From a checkpoint of a small mixture-of-experts model trained on Wikipedia: 8 picks a token, 6122 steps.
Below are experts of layer 2 (counted from 0) of a mixture-of-experts language model. Rows are named router (the router's row for the expert), down (a neuron's output weights, with its number) and show model dimensions 0-255. Each number is 200 + 40 x the weight over its row's rms, rounded and kept within 0 to 999.
After each expert's rows: a language model's description of what the expert responds to. This comes from a sample of Wikipedia text that the model never trained on.

# expert 44
router,206,233,189,220,224,144,225,186,211,214,189,136,170,142,239,240,183,233,291,130,272,158,229,145,230,259,210,184,224,191,118,209,194,199,166,185,193,172,144,177,188,99,235,178,219,175,227,227,136,210,222,184,245,167,238,238,145,216,212,242,214,234,100,212,177,190,228,152,204,251,244,144,159,170,170,146,146,168,203,234,243,129,223,200,185,222,215,215,207,200,201,138,284,156,224,241,193,229,240,260,181,127,162,257,125,209,193,187,166,200,171,222,238,111,264,195,165,218,209,199,232,168,184,181,116,234,187,135,168,174,132,233,198,131,213,190,194,209,256,248,181,201,247,267,222,151,231,108,177,164,169,133,238,184,214,273,170,249,199,210,177,257,221,205,225,217,198,193,192,219,201,138,210,252,173,246,172,191,223,200,131,151,170,167,206,177,222,238,149,185,158,188,69,245,161,279,266,194,159,223,178,209,187,256,212,165,211,223,192,236,167,109,236,141,131,243,138,167,207,164,150,244,259,222,225,183,223,156,159,199,242,139,252,196,247,174,150,165,218,182,239,259,208,209,176,272,201,174,239,202,212,190,223,261,234,184
down2,244,231,211,242,210,119,152,236,172,208,188,237,198,175,163,150,188,236,189,176,168,132,216,238,176,236,200,149,218,270,230,231,272,181,167,227,155,208,181,271,216,249,161,241,222,196,156,196,184,224,124,186,190,189,270,183,206,201,166,162,135,213,216,188,209,182,126,144,207,201,245,104,134,205,175,226,179,180,264,211,286,156,219,190,201,237,115,171,209,199,85,169,274,206,150,274,237,163,217,246,219,239,194,155,230,190,202,169,262,131,194,180,194,243,129,169,236,194,226,210,192,182,206,156,228,120,164,189,224,147,202,108,211,220,212,143,198,203,151,221,169,262,220,186,204,143,159,245,106,165,240,258,202,68,187,226,226,204,203,179,178,145,146,295,242,192,179,165,177,214,206,252,240,166,241,160,199,178,181,182,181,234,257,194,202,188,229,198,221,196,171,248,119,239,229,203,173,208,205,197,186,237,183,244,218,195,219,201,224,226,262,198,152,246,206,202,265,211,202,230,179,175,209,195,182,162,255,203,150,270,241,190,206,185,115,159,228,225,241,197,245,260,205,182,145,237,140,167,168,175,216,144,211,158,72,129
down3,216,189,187,169,204,246,208,208,206,131,233,161,168,176,165,182,173,156,157,232,214,148,233,238,195,255,222,92,115,216,224,236,130,134,201,228,291,204,221,209,194,197,246,182,129,149,219,167,278,215,282,253,152,230,189,210,200,191,239,143,243,210,223,167,138,194,140,181,221,226,186,201,202,193,240,209,228,216,250,211,187,165,199,259,155,192,187,226,111,185,206,225,169,146,227,169,160,156,187,199,184,190,191,221,213,212,151,178,145,204,261,238,162,235,210,222,150,179,284,217,184,183,219,233,121,172,165,171,214,223,159,219,219,214,225,136,147,255,174,164,153,266,256,253,270,264,149,172,155,131,210,218,242,194,200,289,118,162,197,141,222,198,222,267,197,182,192,215,165,161,188,178,237,242,255,206,200,196,246,149,227,240,148,270,212,131,212,201,179,227,279,206,245,174,202,190,225,153,213,161,144,228,198,167,164,192,235,168,205,249,133,234,180,224,199,156,196,192,155,208,183,166,192,183,229,161,242,262,190,117,201,213,208,271,268,242,155,138,227,158,148,115,245,115,234,169,211,122,163,168,154,218,151,107,240,239
What it handles: Music and media

# expert 2
router,203,167,192,239,203,175,206,276,163,175,145,237,158,209,166,148,215,136,192,206,274,176,150,276,235,240,227,80,242,182,200,144,217,247,232,186,218,247,235,236,245,251,180,183,158,207,174,171,252,190,224,251,251,213,148,162,196,209,196,215,187,241,154,134,172,228,179,229,242,265,183,212,80,190,202,210,196,266,260,217,230,174,156,306,185,256,164,148,249,194,246,171,232,185,205,147,256,212,122,261,215,289,221,217,205,272,211,188,210,262,150,169,134,290,204,151,211,146,259,207,259,183,243,243,222,156,213,189,205,220,217,235,229,231,177,182,235,207,273,135,190,175,155,178,184,160,214,233,187,168,211,151,141,215,210,238,157,233,168,260,179,160,200,211,242,188,201,199,169,255,209,231,138,186,209,256,242,229,143,197,232,154,182,194,205,158,271,212,171,171,226,152,207,189,181,157,202,175,215,164,171,162,241,261,240,281,164,170,174,261,213,246,219,223,247,184,187,203,184,255,190,176,195,177,98,163,271,207,228,207,173,217,149,189,159,163,219,248,211,210,120,165,198,277,196,91,236,222,176,194,287,193,185,188,224,193
down0,226,214,221,159,161,222,184,177,163,233,146,200,203,176,154,152,159,188,231,212,196,114,198,162,182,160,146,169,148,204,202,150,221,187,213,148,128,185,191,143,257,194,225,170,214,258,238,220,188,135,176,260,175,204,198,153,158,195,170,244,173,247,224,229,254,193,238,221,182,171,218,227,137,104,251,251,252,262,239,170,216,190,176,224,199,221,129,156,153,227,232,167,200,329,56,165,154,223,268,226,224,176,182,220,230,207,255,266,198,201,225,136,263,172,162,259,230,193,246,243,120,186,141,251,234,171,199,162,170,244,183,215,195,165,206,219,169,164,265,213,172,258,256,206,250,221,178,208,194,160,200,240,232,288,195,218,173,244,143,211,220,177,262,188,120,90,188,203,251,251,208,178,205,235,184,224,144,203,171,219,196,193,191,214,221,208,174,146,215,141,162,170,208,203,216,233,204,108,195,177,162,221,209,167,188,156,160,208,135,189,183,184,163,228,167,275,224,223,212,234,295,221,219,175,264,197,164,267,204,188,230,144,187,111,161,200,152,183,134,165,208,201,184,225,233,239,204,219,193,233,225,313,148,144,207,185
down1,177,161,165,187,226,237,164,153,179,181,202,130,214,155,144,179,295,175,199,224,168,193,258,204,211,207,143,231,185,281,194,227,147,131,235,165,143,167,192,202,237,181,217,221,193,238,291,215,215,218,211,160,188,185,267,139,239,233,267,184,235,188,211,184,174,177,157,238,258,244,208,169,241,207,154,216,170,289,201,181,200,234,190,212,221,230,169,228,219,132,270,196,232,199,144,210,162,169,252,162,163,205,223,102,210,146,244,146,191,226,194,163,151,260,244,177,216,252,199,141,181,223,161,216,224,227,233,233,181,209,255,241,155,237,159,204,160,197,202,133,253,219,202,185,328,187,220,258,155,211,246,189,210,229,221,147,174,285,260,238,210,209,158,210,225,212,240,254,236,194,135,180,228,174,189,188,176,186,235,215,218,215,182,205,259,231,192,209,170,165,174,238,270,204,230,224,211,189,281,226,231,231,251,142,186,216,124,175,293,147,229,175,178,148,132,152,255,215,249,255,186,226,293,164,135,161,253,185,278,227,250,245,307,194,233,206,140,217,215,140,185,193,224,135,243,291,176,173,205,205,222,197,159,156,150,180
What it handles: Foreign-name word pieces

# expert 61
router,297,218,213,237,136,271,197,147,240,212,160,252,243,175,119,195,203,218,185,209,273,173,134,260,221,221,250,113,183,246,208,165,181,149,219,135,223,222,235,212,225,231,187,157,231,182,177,220,224,154,204,229,162,208,158,175,251,216,102,228,211,222,135,204,140,177,200,176,216,292,184,173,184,195,178,169,231,189,190,211,177,208,167,253,256,220,214,128,228,234,216,188,155,197,193,150,254,204,168,223,230,209,240,164,219,183,183,217,214,164,176,168,151,181,228,174,148,183,259,147,286,210,230,204,211,140,244,208,245,235,205,246,160,255,216,220,244,217,304,158,160,249,281,199,171,203,300,203,203,117,261,160,235,231,254,158,213,156,90,184,147,190,212,249,214,199,148,173,216,239,220,217,199,176,223,157,217,189,144,141,280,180,186,203,181,205,143,322,163,219,229,202,185,154,223,218,202,231,189,150,137,164,226,258,239,179,228,196,273,251,232,260,222,242,220,160,250,192,170,167,202,175,138,224,167,234,194,186,173,175,195,220,210,190,184,186,170,146,291,236,174,252,213,181,164,151,173,242,169,255,269,128,164,219,245,167
down2,202,146,174,164,304,160,172,236,236,208,291,186,108,155,190,199,202,180,233,251,170,252,198,206,177,174,113,207,215,194,204,240,205,169,230,238,249,219,177,261,208,185,196,274,201,238,173,176,262,198,173,242,236,248,159,207,183,224,126,154,222,265,244,217,150,226,233,176,215,232,244,261,173,172,180,249,148,218,184,133,209,240,252,257,182,190,188,230,182,124,207,206,224,251,251,193,220,207,183,230,198,255,291,139,183,227,148,171,161,206,148,206,189,246,237,163,150,250,246,224,210,201,226,255,246,215,227,230,224,242,116,174,191,206,202,240,195,181,156,206,208,170,167,219,250,244,205,170,132,205,141,210,155,185,254,220,213,210,267,155,168,204,148,229,211,171,205,266,221,172,145,200,200,221,204,240,262,168,153,244,130,188,263,189,235,238,198,246,176,202,196,225,183,218,155,135,251,268,201,172,212,195,97,214,232,155,256,186,204,179,209,167,209,286,121,111,206,258,187,163,180,273,188,169,202,265,122,217,187,136,180,230,194,168,161,132,151,284,224,232,237,254,194,176,241,166,192,172,169,293,122,184,187,159,261,194
down3,195,231,169,144,251,182,302,237,149,198,259,86,164,263,158,145,235,173,154,216,199,142,174,256,215,185,233,196,279,225,224,250,219,163,164,219,229,184,122,164,281,152,161,179,179,206,191,262,160,210,204,198,175,248,202,163,96,223,206,194,293,150,190,119,179,183,188,236,176,184,227,179,142,248,177,219,257,179,198,138,231,191,199,214,135,81,151,191,192,189,254,230,169,189,197,197,84,263,140,184,177,195,177,187,269,212,193,205,226,165,154,191,238,182,170,257,187,183,254,244,224,223,210,235,160,187,186,185,201,203,199,188,183,166,202,160,152,221,263,177,148,328,197,219,132,236,240,177,221,161,132,222,181,155,226,135,224,233,263,251,156,174,141,208,215,217,146,205,150,273,182,233,238,235,213,205,156,165,162,222,193,207,212,223,193,166,195,219,167,224,238,230,243,199,155,215,157,138,175,168,231,253,304,183,196,192,238,275,230,233,185,200,212,278,259,202,223,250,242,219,204,221,194,171,214,236,256,240,187,223,256,215,230,218,128,177,187,180,173,194,217,262,215,153,240,176,250,199,191,252,178,218,204,242,209,228
What it handles: Word pieces after "A"

# expert 21
router,189,231,158,165,249,237,220,169,246,146,182,161,169,176,205,299,141,220,202,235,174,127,131,203,182,213,205,244,205,208,240,186,195,187,195,163,129,178,172,201,202,208,241,152,234,224,146,197,169,176,245,223,226,239,255,207,231,222,237,223,170,224,171,246,230,156,269,253,218,241,169,207,173,319,232,191,178,149,164,191,205,223,128,213,111,252,197,136,158,204,120,179,181,174,224,133,248,150,157,169,176,152,177,182,255,161,181,163,244,294,245,202,219,236,225,271,194,206,165,215,163,226,229,175,235,106,242,193,227,222,144,166,191,208,185,96,193,126,227,272,225,174,157,228,167,153,191,226,221,160,202,198,202,213,243,274,214,216,239,225,267,186,183,190,220,261,230,241,245,162,193,191,169,242,226,137,233,141,239,170,292,192,230,169,215,103,172,234,200,185,143,245,203,203,236,210,202,182,160,223,195,133,246,152,169,262,244,228,223,133,148,239,240,102,175,195,178,230,249,166,206,176,177,173,260,160,221,232,246,171,173,222,181,236,206,199,161,269,250,241,190,227,178,247,190,207,230,275,231,144,165,179,125,184,123,193
down4,253,143,88,249,144,228,184,151,191,272,156,209,197,229,196,208,243,211,173,228,211,165,250,193,168,157,257,232,144,175,185,203,148,242,231,172,218,242,266,238,207,203,182,247,157,241,154,236,318,217,167,221,191,237,160,124,198,164,271,281,210,228,206,249,157,232,206,131,134,241,193,182,250,168,223,211,210,252,176,203,217,222,180,279,135,216,228,231,225,191,229,190,227,209,166,168,247,162,126,160,118,225,203,176,210,211,267,247,216,164,152,275,164,243,204,210,266,297,237,237,205,202,167,133,270,221,142,118,200,186,228,193,201,144,227,247,215,213,183,149,107,231,201,211,166,141,145,228,221,228,154,191,120,204,154,248,255,236,264,195,197,219,168,206,156,219,207,261,257,188,230,224,210,208,206,165,190,273,248,196,180,199,162,192,191,220,219,196,170,245,193,125,191,252,204,187,167,194,187,184,269,145,203,247,196,224,183,157,228,141,226,231,106,231,204,179,243,177,166,189,164,179,182,235,198,247,224,197,227,215,200,201,275,228,175,245,232,204,165,157,207,196,217,240,162,232,215,302,218,234,180,151,237,252,128,271
down5,212,205,47,148,286,237,172,180,205,189,189,247,204,148,214,245,253,211,213,177,242,161,238,188,172,162,203,170,250,213,194,210,184,203,199,237,316,232,160,208,202,112,230,222,178,185,139,223,262,183,264,135,217,185,227,244,233,156,231,192,88,180,166,197,200,177,258,194,242,195,245,155,187,211,209,199,134,172,252,177,234,240,169,159,229,189,215,273,168,222,143,210,90,180,215,179,169,215,186,152,236,152,241,191,177,161,172,173,194,198,196,185,239,245,267,219,252,204,178,263,195,172,237,251,183,207,185,201,228,198,144,138,166,137,171,131,193,191,205,219,179,192,242,215,284,246,199,181,233,211,225,255,156,218,168,274,178,233,225,258,226,129,233,171,161,181,151,215,207,209,210,181,139,249,203,162,245,184,168,279,178,210,192,106,236,177,213,158,237,197,177,147,225,170,219,265,169,201,193,206,167,166,320,186,158,230,240,272,193,186,200,231,238,210,166,188,240,187,219,165,202,154,231,224,238,206,273,246,245,197,220,276,213,177,171,160,174,193,187,325,222,208,160,170,201,157,249,181,251,157,141,192,192,136,253,156
What it handles: Table cell pipes

# expert 20
router,204,181,194,175,153,270,191,160,208,161,224,140,208,199,152,181,177,269,221,172,215,217,234,201,253,270,188,256,203,224,200,235,153,167,236,224,223,231,240,189,195,213,178,235,160,126,210,182,240,216,185,203,140,263,180,218,224,247,179,176,113,161,193,127,184,234,270,200,255,285,198,172,165,200,225,179,178,148,218,188,266,258,168,150,193,176,164,213,157,193,217,210,207,213,222,152,169,274,205,147,199,173,184,271,241,193,156,161,228,244,208,196,149,163,198,107,123,160,138,166,126,153,305,176,213,200,181,126,199,232,150,214,169,104,205,247,202,234,157,145,172,208,131,158,192,234,231,195,254,179,200,169,207,145,188,230,274,204,142,268,228,181,179,200,189,134,199,198,269,218,233,168,229,142,197,173,259,239,236,225,195,212,224,230,191,225,207,177,176,174,247,162,200,197,246,99,144,206,187,206,198,157,204,239,260,195,243,139,132,226,126,246,254,255,110,259,218,210,151,187,311,248,148,200,231,200,170,254,203,207,264,256,169,229,222,211,204,240,151,240,223,156,151,189,157,216,195,200,219,136,160,155,250,231,251,237
down0,231,193,158,262,244,179,237,138,135,222,132,175,225,239,241,223,244,153,242,160,224,194,193,155,179,234,193,170,227,246,238,177,190,213,205,177,179,169,230,203,327,245,217,193,188,211,192,196,208,152,174,206,229,212,236,201,177,91,159,195,198,238,182,230,257,205,211,169,239,151,214,247,224,232,181,215,184,193,180,163,270,243,211,200,257,209,178,190,130,240,200,218,196,183,195,267,176,204,194,209,257,142,201,208,190,261,157,217,230,266,181,168,235,171,225,221,236,249,196,225,188,168,179,229,242,190,249,232,156,211,237,254,165,158,140,188,248,92,244,231,233,162,191,185,132,215,142,195,135,265,159,225,191,168,273,269,214,223,147,191,193,105,233,172,200,240,200,215,211,252,150,197,303,232,200,201,146,205,225,207,140,160,213,241,211,190,115,212,172,260,224,147,208,142,155,194,274,156,126,158,209,199,169,195,199,178,202,122,290,191,156,206,202,120,211,185,158,177,255,116,150,172,257,277,207,184,250,259,256,137,167,257,159,254,207,132,208,205,244,242,218,204,199,186,286,158,155,161,170,139,255,229,163,194,180,210
down1,142,179,297,234,163,226,198,248,174,225,225,212,208,215,188,166,143,247,249,137,242,264,235,192,209,207,221,157,192,220,241,143,222,265,210,121,238,180,245,232,141,232,172,245,166,236,246,211,274,188,201,255,250,187,129,180,247,220,208,212,212,191,194,163,183,211,144,164,155,238,268,227,225,226,234,166,182,153,263,163,204,156,182,206,126,181,194,206,173,200,216,235,136,195,148,248,174,185,140,174,228,228,189,240,240,270,213,244,185,180,167,199,227,203,183,161,188,148,209,103,196,207,201,147,218,263,226,274,185,187,249,254,232,229,234,280,184,214,248,192,207,142,159,231,233,223,227,177,159,309,215,218,257,181,47,188,233,104,194,162,179,219,225,98,178,205,218,168,246,192,153,246,243,150,200,180,217,200,211,207,235,142,208,241,160,237,211,174,256,139,199,186,183,238,173,248,303,199,239,184,268,228,184,188,264,219,258,195,185,192,235,256,222,245,244,262,204,138,138,150,193,169,196,228,225,163,130,173,218,217,222,219,185,244,189,156,202,184,235,172,194,244,268,165,199,190,102,254,242,194,210,245,171,195,213,177
What it handles: Places and regions

# expert 17
router,181,177,187,271,227,143,194,186,265,153,149,166,170,95,292,238,149,217,227,191,229,221,254,231,191,228,226,210,161,229,142,229,223,211,182,146,183,204,155,181,195,213,255,165,201,188,182,273,143,251,192,218,220,142,217,205,140,174,202,177,231,173,155,219,215,195,257,182,227,209,202,168,189,179,206,148,134,251,234,180,216,184,159,241,178,221,206,166,276,171,254,166,293,145,179,191,205,251,204,238,178,181,251,256,185,186,220,211,199,187,221,227,232,138,249,203,231,217,196,156,207,242,196,286,118,207,236,152,184,144,175,255,278,159,170,192,135,226,282,224,146,179,233,272,222,175,262,136,156,189,129,158,221,206,240,208,175,260,192,245,157,264,228,229,271,198,231,198,162,232,160,72,195,188,149,259,163,180,181,279,161,169,174,135,187,164,188,187,121,130,156,219,112,205,214,250,267,189,147,245,159,182,180,228,256,243,154,208,183,209,199,159,217,215,241,276,150,256,219,145,184,206,225,230,165,183,192,160,198,247,241,171,274,228,203,143,213,143,199,224,227,227,187,207,148,242,152,174,219,198,217,174,211,261,248,209
down0,155,231,241,160,205,193,214,85,216,211,146,213,165,237,230,236,188,188,214,239,224,173,263,208,203,246,226,234,140,238,183,199,173,181,151,267,237,230,240,152,217,175,207,118,152,205,197,159,264,220,203,260,180,259,249,151,185,207,161,212,198,226,261,236,274,247,169,190,147,127,256,241,207,123,239,249,191,129,238,233,146,209,159,142,209,142,239,269,186,173,226,219,208,138,259,202,200,282,223,188,204,223,246,231,149,136,203,203,198,218,245,225,185,199,191,176,203,229,216,160,167,258,222,151,131,161,197,157,224,185,203,232,201,199,219,259,157,225,236,169,173,189,226,270,198,178,164,181,235,145,203,182,198,151,276,182,180,178,121,261,182,240,220,227,216,253,229,196,248,188,226,211,258,177,233,270,220,272,219,165,200,219,188,208,214,145,158,166,166,159,211,182,181,123,177,234,195,191,230,281,167,198,242,105,147,204,155,185,145,121,261,241,136,234,232,228,141,230,202,202,198,263,142,157,192,259,182,199,264,181,192,153,165,223,157,223,214,126,213,158,283,148,167,199,158,253,257,142,281,134,164,221,224,237,243,210
down1,156,161,168,155,188,179,212,172,190,196,190,185,201,131,214,153,283,157,192,241,160,245,190,162,195,186,177,274,205,215,248,244,179,182,167,217,237,209,219,221,209,239,240,188,127,259,277,196,134,160,190,174,169,184,201,184,166,272,182,256,156,179,186,191,203,193,213,158,159,216,152,217,224,212,191,162,213,124,190,152,241,248,218,193,160,128,152,181,172,172,189,185,137,232,187,205,165,301,203,143,158,236,167,231,232,132,222,155,159,202,220,169,86,126,202,246,88,226,212,165,189,177,226,226,197,239,186,196,213,179,140,139,233,240,161,159,179,152,168,189,225,187,117,132,296,192,214,227,163,231,247,183,153,256,234,234,165,206,234,70,196,125,285,175,201,143,247,233,243,248,168,227,165,151,238,173,164,190,170,169,263,143,201,214,228,190,169,166,291,173,188,234,258,120,206,229,183,161,260,213,189,209,191,161,213,252,184,174,205,146,196,218,170,251,179,224,184,280,196,181,256,178,249,181,159,211,199,176,210,160,228,188,140,222,191,196,175,193,204,194,219,167,227,228,332,225,232,226,210,221,218,217,215,94,212,225
What it handles: Arts and music credits

# expert 25
router,171,197,196,204,247,209,198,152,197,202,197,211,256,189,242,228,194,228,185,262,116,219,274,226,193,203,156,171,179,261,218,159,179,198,227,176,135,218,219,280,277,285,204,241,202,237,272,110,201,210,199,230,251,201,212,197,198,163,167,203,177,196,205,270,141,200,175,257,176,230,189,207,196,209,233,251,195,160,202,144,235,160,174,172,220,170,281,152,212,242,229,202,198,195,230,165,182,249,254,156,303,176,140,211,239,167,184,221,183,270,268,228,203,228,194,177,123,193,209,224,175,226,263,159,232,231,190,208,210,170,172,205,248,182,134,207,192,228,210,130,187,147,106,237,162,200,158,326,193,151,136,253,198,173,237,150,221,231,147,192,257,210,155,230,181,181,225,172,203,139,167,163,174,204,189,233,189,263,285,193,229,182,238,244,182,240,239,199,224,215,184,230,151,193,180,196,138,206,114,294,190,225,218,217,200,217,249,268,204,176,196,247,192,160,206,244,115,203,225,173,238,219,161,136,186,205,221,222,206,249,204,194,178,178,188,259,216,266,158,206,305,195,205,143,133,211,156,293,265,130,171,131,189,134,256,245
down3,216,216,89,186,207,201,263,269,231,174,187,210,185,176,163,149,152,224,188,249,169,222,229,134,195,180,239,204,245,190,185,223,145,225,222,227,177,162,205,177,169,189,183,259,272,254,143,222,160,230,170,156,185,182,165,290,205,245,166,290,150,211,206,149,296,267,169,168,207,181,209,239,209,218,210,261,153,109,139,140,190,122,200,203,63,181,262,212,227,214,273,175,136,132,253,217,203,230,213,76,216,187,222,182,198,218,238,206,186,142,274,231,82,208,184,154,256,249,160,154,165,254,176,138,188,179,208,207,256,183,233,232,200,149,231,212,102,178,197,194,247,203,254,211,230,200,198,216,207,225,153,192,212,210,194,239,206,194,210,166,196,205,245,254,182,211,251,213,216,177,193,199,181,171,229,132,212,204,207,206,223,150,176,201,233,247,211,156,243,191,228,262,194,191,194,203,164,187,207,126,248,200,170,131,226,190,184,217,103,183,184,257,167,153,225,204,194,217,201,160,227,207,244,258,193,251,189,213,238,207,191,225,161,161,184,222,207,257,157,267,176,222,218,282,106,150,155,212,216,207,130,220,253,167,245,194
down4,282,239,205,186,233,257,178,209,205,257,219,243,171,167,190,211,128,219,201,232,186,132,231,251,165,241,244,174,211,229,223,198,176,191,134,168,209,249,182,228,171,236,175,203,224,205,251,230,228,166,181,193,201,170,124,145,194,183,232,178,234,288,220,218,145,207,178,178,196,212,178,200,190,146,265,198,212,205,177,227,206,187,275,165,164,230,270,184,262,269,216,163,165,187,226,161,253,162,228,160,193,146,193,236,171,244,162,138,133,297,200,166,196,148,212,208,251,163,181,146,159,184,224,187,248,172,210,181,219,155,228,184,240,198,207,121,196,248,225,198,242,198,315,172,217,167,178,310,214,200,211,131,197,190,270,124,186,198,252,206,137,158,149,187,185,245,175,152,201,203,210,151,177,205,247,187,234,297,256,223,218,154,280,112,181,198,218,230,269,129,202,165,216,200,166,179,169,145,248,279,241,218,316,155,248,216,221,185,207,181,170,212,178,219,204,181,217,230,168,155,214,173,139,205,99,217,195,216,180,189,189,230,80,232,192,233,231,210,237,203,131,220,217,175,148,186,210,151,236,233,192,187,152,231,152,308
What it handles: Pieces after "As"/"as"

# expert 38
router,186,271,166,215,172,245,173,218,238,153,266,259,186,215,141,250,196,240,134,170,211,247,223,223,204,169,270,93,197,208,252,198,187,196,248,254,174,129,181,204,177,207,197,198,186,246,155,214,203,137,228,184,144,222,296,211,231,181,231,217,175,195,267,200,152,202,214,180,225,195,240,158,235,166,210,208,197,178,236,210,221,225,151,221,189,205,221,235,210,152,188,183,280,193,233,213,278,212,171,234,174,215,197,229,188,216,189,150,214,172,222,190,225,216,171,114,165,163,229,177,133,186,181,156,227,323,209,162,207,167,150,253,114,226,125,238,145,187,243,172,198,180,165,165,240,230,247,265,146,263,238,119,171,184,173,227,257,266,275,207,219,231,209,177,212,142,251,203,180,183,202,117,188,249,109,215,170,174,190,221,282,187,202,235,211,156,282,220,253,259,155,151,200,132,186,266,218,228,167,239,227,194,186,174,103,161,232,175,233,177,137,251,237,222,197,187,181,270,202,208,252,212,221,187,183,238,238,183,241,237,196,200,208,259,196,195,124,235,201,221,259,187,84,203,229,162,168,250,183,137,221,122,205,238,246,233
down0,186,253,217,233,199,194,173,194,196,244,203,183,194,148,175,134,240,255,182,164,128,133,166,237,162,230,224,164,147,222,136,177,106,208,161,162,192,217,135,201,248,164,175,210,163,168,247,230,211,205,56,240,219,158,261,127,178,219,171,228,210,165,154,201,235,249,210,121,220,200,176,163,253,249,159,229,236,183,242,210,177,130,180,268,181,245,224,148,215,185,205,153,171,219,156,246,186,223,280,215,233,172,161,195,161,236,184,202,212,180,184,205,203,181,241,242,170,208,238,216,230,192,176,225,130,179,160,249,163,227,187,149,202,226,225,245,158,177,144,202,176,262,246,238,195,121,246,202,209,225,158,184,219,182,209,224,159,190,200,208,198,130,196,241,161,214,199,116,244,228,241,230,184,188,191,195,146,153,132,157,146,234,157,170,207,229,244,197,218,271,213,157,133,268,137,229,292,176,220,219,246,193,157,171,136,189,262,230,246,117,215,195,246,112,182,177,153,204,172,212,175,214,260,242,194,218,103,194,170,259,268,238,161,153,256,158,218,136,176,294,202,236,218,170,191,181,211,114,229,263,197,198,172,237,176,137
down1,216,233,147,179,193,170,241,172,169,191,219,190,250,207,168,225,178,206,202,217,189,220,228,207,266,199,243,126,298,207,206,154,204,206,223,143,205,206,217,270,238,189,181,130,187,202,258,257,161,158,159,253,222,218,170,220,193,171,167,179,318,226,244,152,127,212,248,105,186,253,145,181,240,299,95,174,177,267,220,186,152,178,214,146,229,176,179,157,163,150,226,248,204,189,239,220,186,241,166,216,171,215,304,158,196,174,164,155,198,142,182,141,244,178,232,267,240,242,215,185,209,211,154,185,166,221,164,205,180,284,229,217,197,244,162,236,116,195,177,223,239,294,145,237,184,214,227,196,177,158,206,193,237,179,137,204,233,240,237,206,197,227,181,210,183,240,234,180,159,217,144,184,232,238,132,225,163,177,245,221,269,174,225,170,235,165,185,244,205,152,169,255,176,175,238,219,195,185,208,164,235,128,261,142,234,199,167,202,201,216,220,216,298,247,194,235,196,132,231,209,204,290,245,189,215,222,216,154,179,163,198,164,302,168,187,189,224,117,196,253,133,201,233,223,215,172,169,162,258,183,186,199,268,298,225,262
What it handles: Quantifying adjectives

# expert 52
router,216,217,192,157,223,187,216,194,104,138,178,168,209,185,212,183,222,165,194,240,174,219,239,206,179,228,179,231,176,221,219,191,239,303,162,288,249,167,182,225,231,217,216,199,211,209,272,252,220,253,230,234,202,153,264,242,195,203,241,253,170,247,197,179,235,249,162,207,221,229,203,221,161,166,210,172,177,231,235,176,264,187,175,177,179,221,218,224,275,181,236,185,153,187,179,243,229,215,167,246,267,207,234,244,204,262,231,185,109,273,218,141,142,168,147,132,125,206,236,228,201,162,251,277,154,180,240,126,209,132,196,202,218,254,130,123,219,231,190,100,146,192,69,223,247,159,183,174,188,179,203,179,151,221,198,231,181,229,255,229,234,203,239,149,195,129,261,146,267,185,144,215,178,177,161,242,217,223,267,188,224,135,151,152,194,187,245,181,247,231,205,183,202,257,139,159,218,164,210,176,227,152,192,228,174,266,213,239,210,273,176,213,207,215,214,198,115,169,118,249,213,211,183,171,199,170,244,141,198,227,178,181,189,176,180,221,280,316,178,234,198,138,245,130,238,219,236,214,216,170,249,226,252,208,243,230
down0,157,137,153,265,149,286,176,147,180,222,183,117,232,135,167,242,209,196,222,204,208,163,221,202,190,152,153,232,230,136,135,158,308,224,216,208,203,159,141,149,177,202,182,186,237,197,184,187,166,138,208,140,272,239,226,181,214,169,215,152,211,188,194,189,235,185,141,156,214,252,214,224,178,170,176,196,198,202,193,196,172,255,217,154,199,222,136,160,227,186,164,189,197,237,172,250,151,181,208,178,202,191,262,138,237,232,176,193,226,219,184,169,199,239,197,214,244,225,155,230,293,120,219,212,211,196,212,171,170,171,156,163,289,203,146,190,281,219,207,169,171,207,254,179,211,230,251,272,192,164,102,210,182,185,124,158,202,205,198,241,133,227,294,210,127,240,222,245,183,286,245,171,167,207,144,232,143,209,225,256,261,131,219,183,163,205,133,175,175,245,138,201,254,120,241,207,160,184,220,223,305,168,200,168,228,215,161,177,208,240,238,106,136,242,232,268,218,199,229,243,221,145,142,189,224,167,218,203,223,193,131,189,268,221,255,156,166,221,260,279,240,193,202,114,199,198,186,258,201,190,211,201,208,194,183,239
down1,261,229,288,143,186,189,250,163,280,158,192,237,264,183,217,292,208,178,181,260,277,184,226,229,151,265,241,143,213,185,266,241,167,129,272,226,169,213,245,237,231,128,173,142,167,168,145,227,203,287,187,211,163,185,238,175,197,201,259,102,203,262,202,188,214,233,207,175,234,212,227,170,158,215,220,204,190,236,236,272,202,190,260,222,245,140,190,229,166,195,144,200,185,149,165,209,217,173,162,126,183,206,223,217,132,86,189,187,207,190,197,270,149,233,182,181,183,241,238,230,183,202,141,161,228,266,170,115,195,198,200,146,165,226,188,180,149,151,250,136,200,233,184,212,214,199,294,193,234,204,193,209,238,213,192,200,182,192,169,181,252,222,117,260,111,242,141,143,265,199,187,225,263,147,186,225,244,247,220,200,286,220,211,173,137,220,202,270,199,200,251,258,187,210,201,211,205,181,153,261,186,160,296,173,227,183,235,229,217,266,219,246,188,253,144,191,229,227,245,308,263,230,240,159,226,186,214,162,201,203,220,207,224,260,203,194,188,205,218,175,223,193,165,221,227,152,175,193,208,255,202,195,166,178,206,163
What it handles: Movement and relocation verbs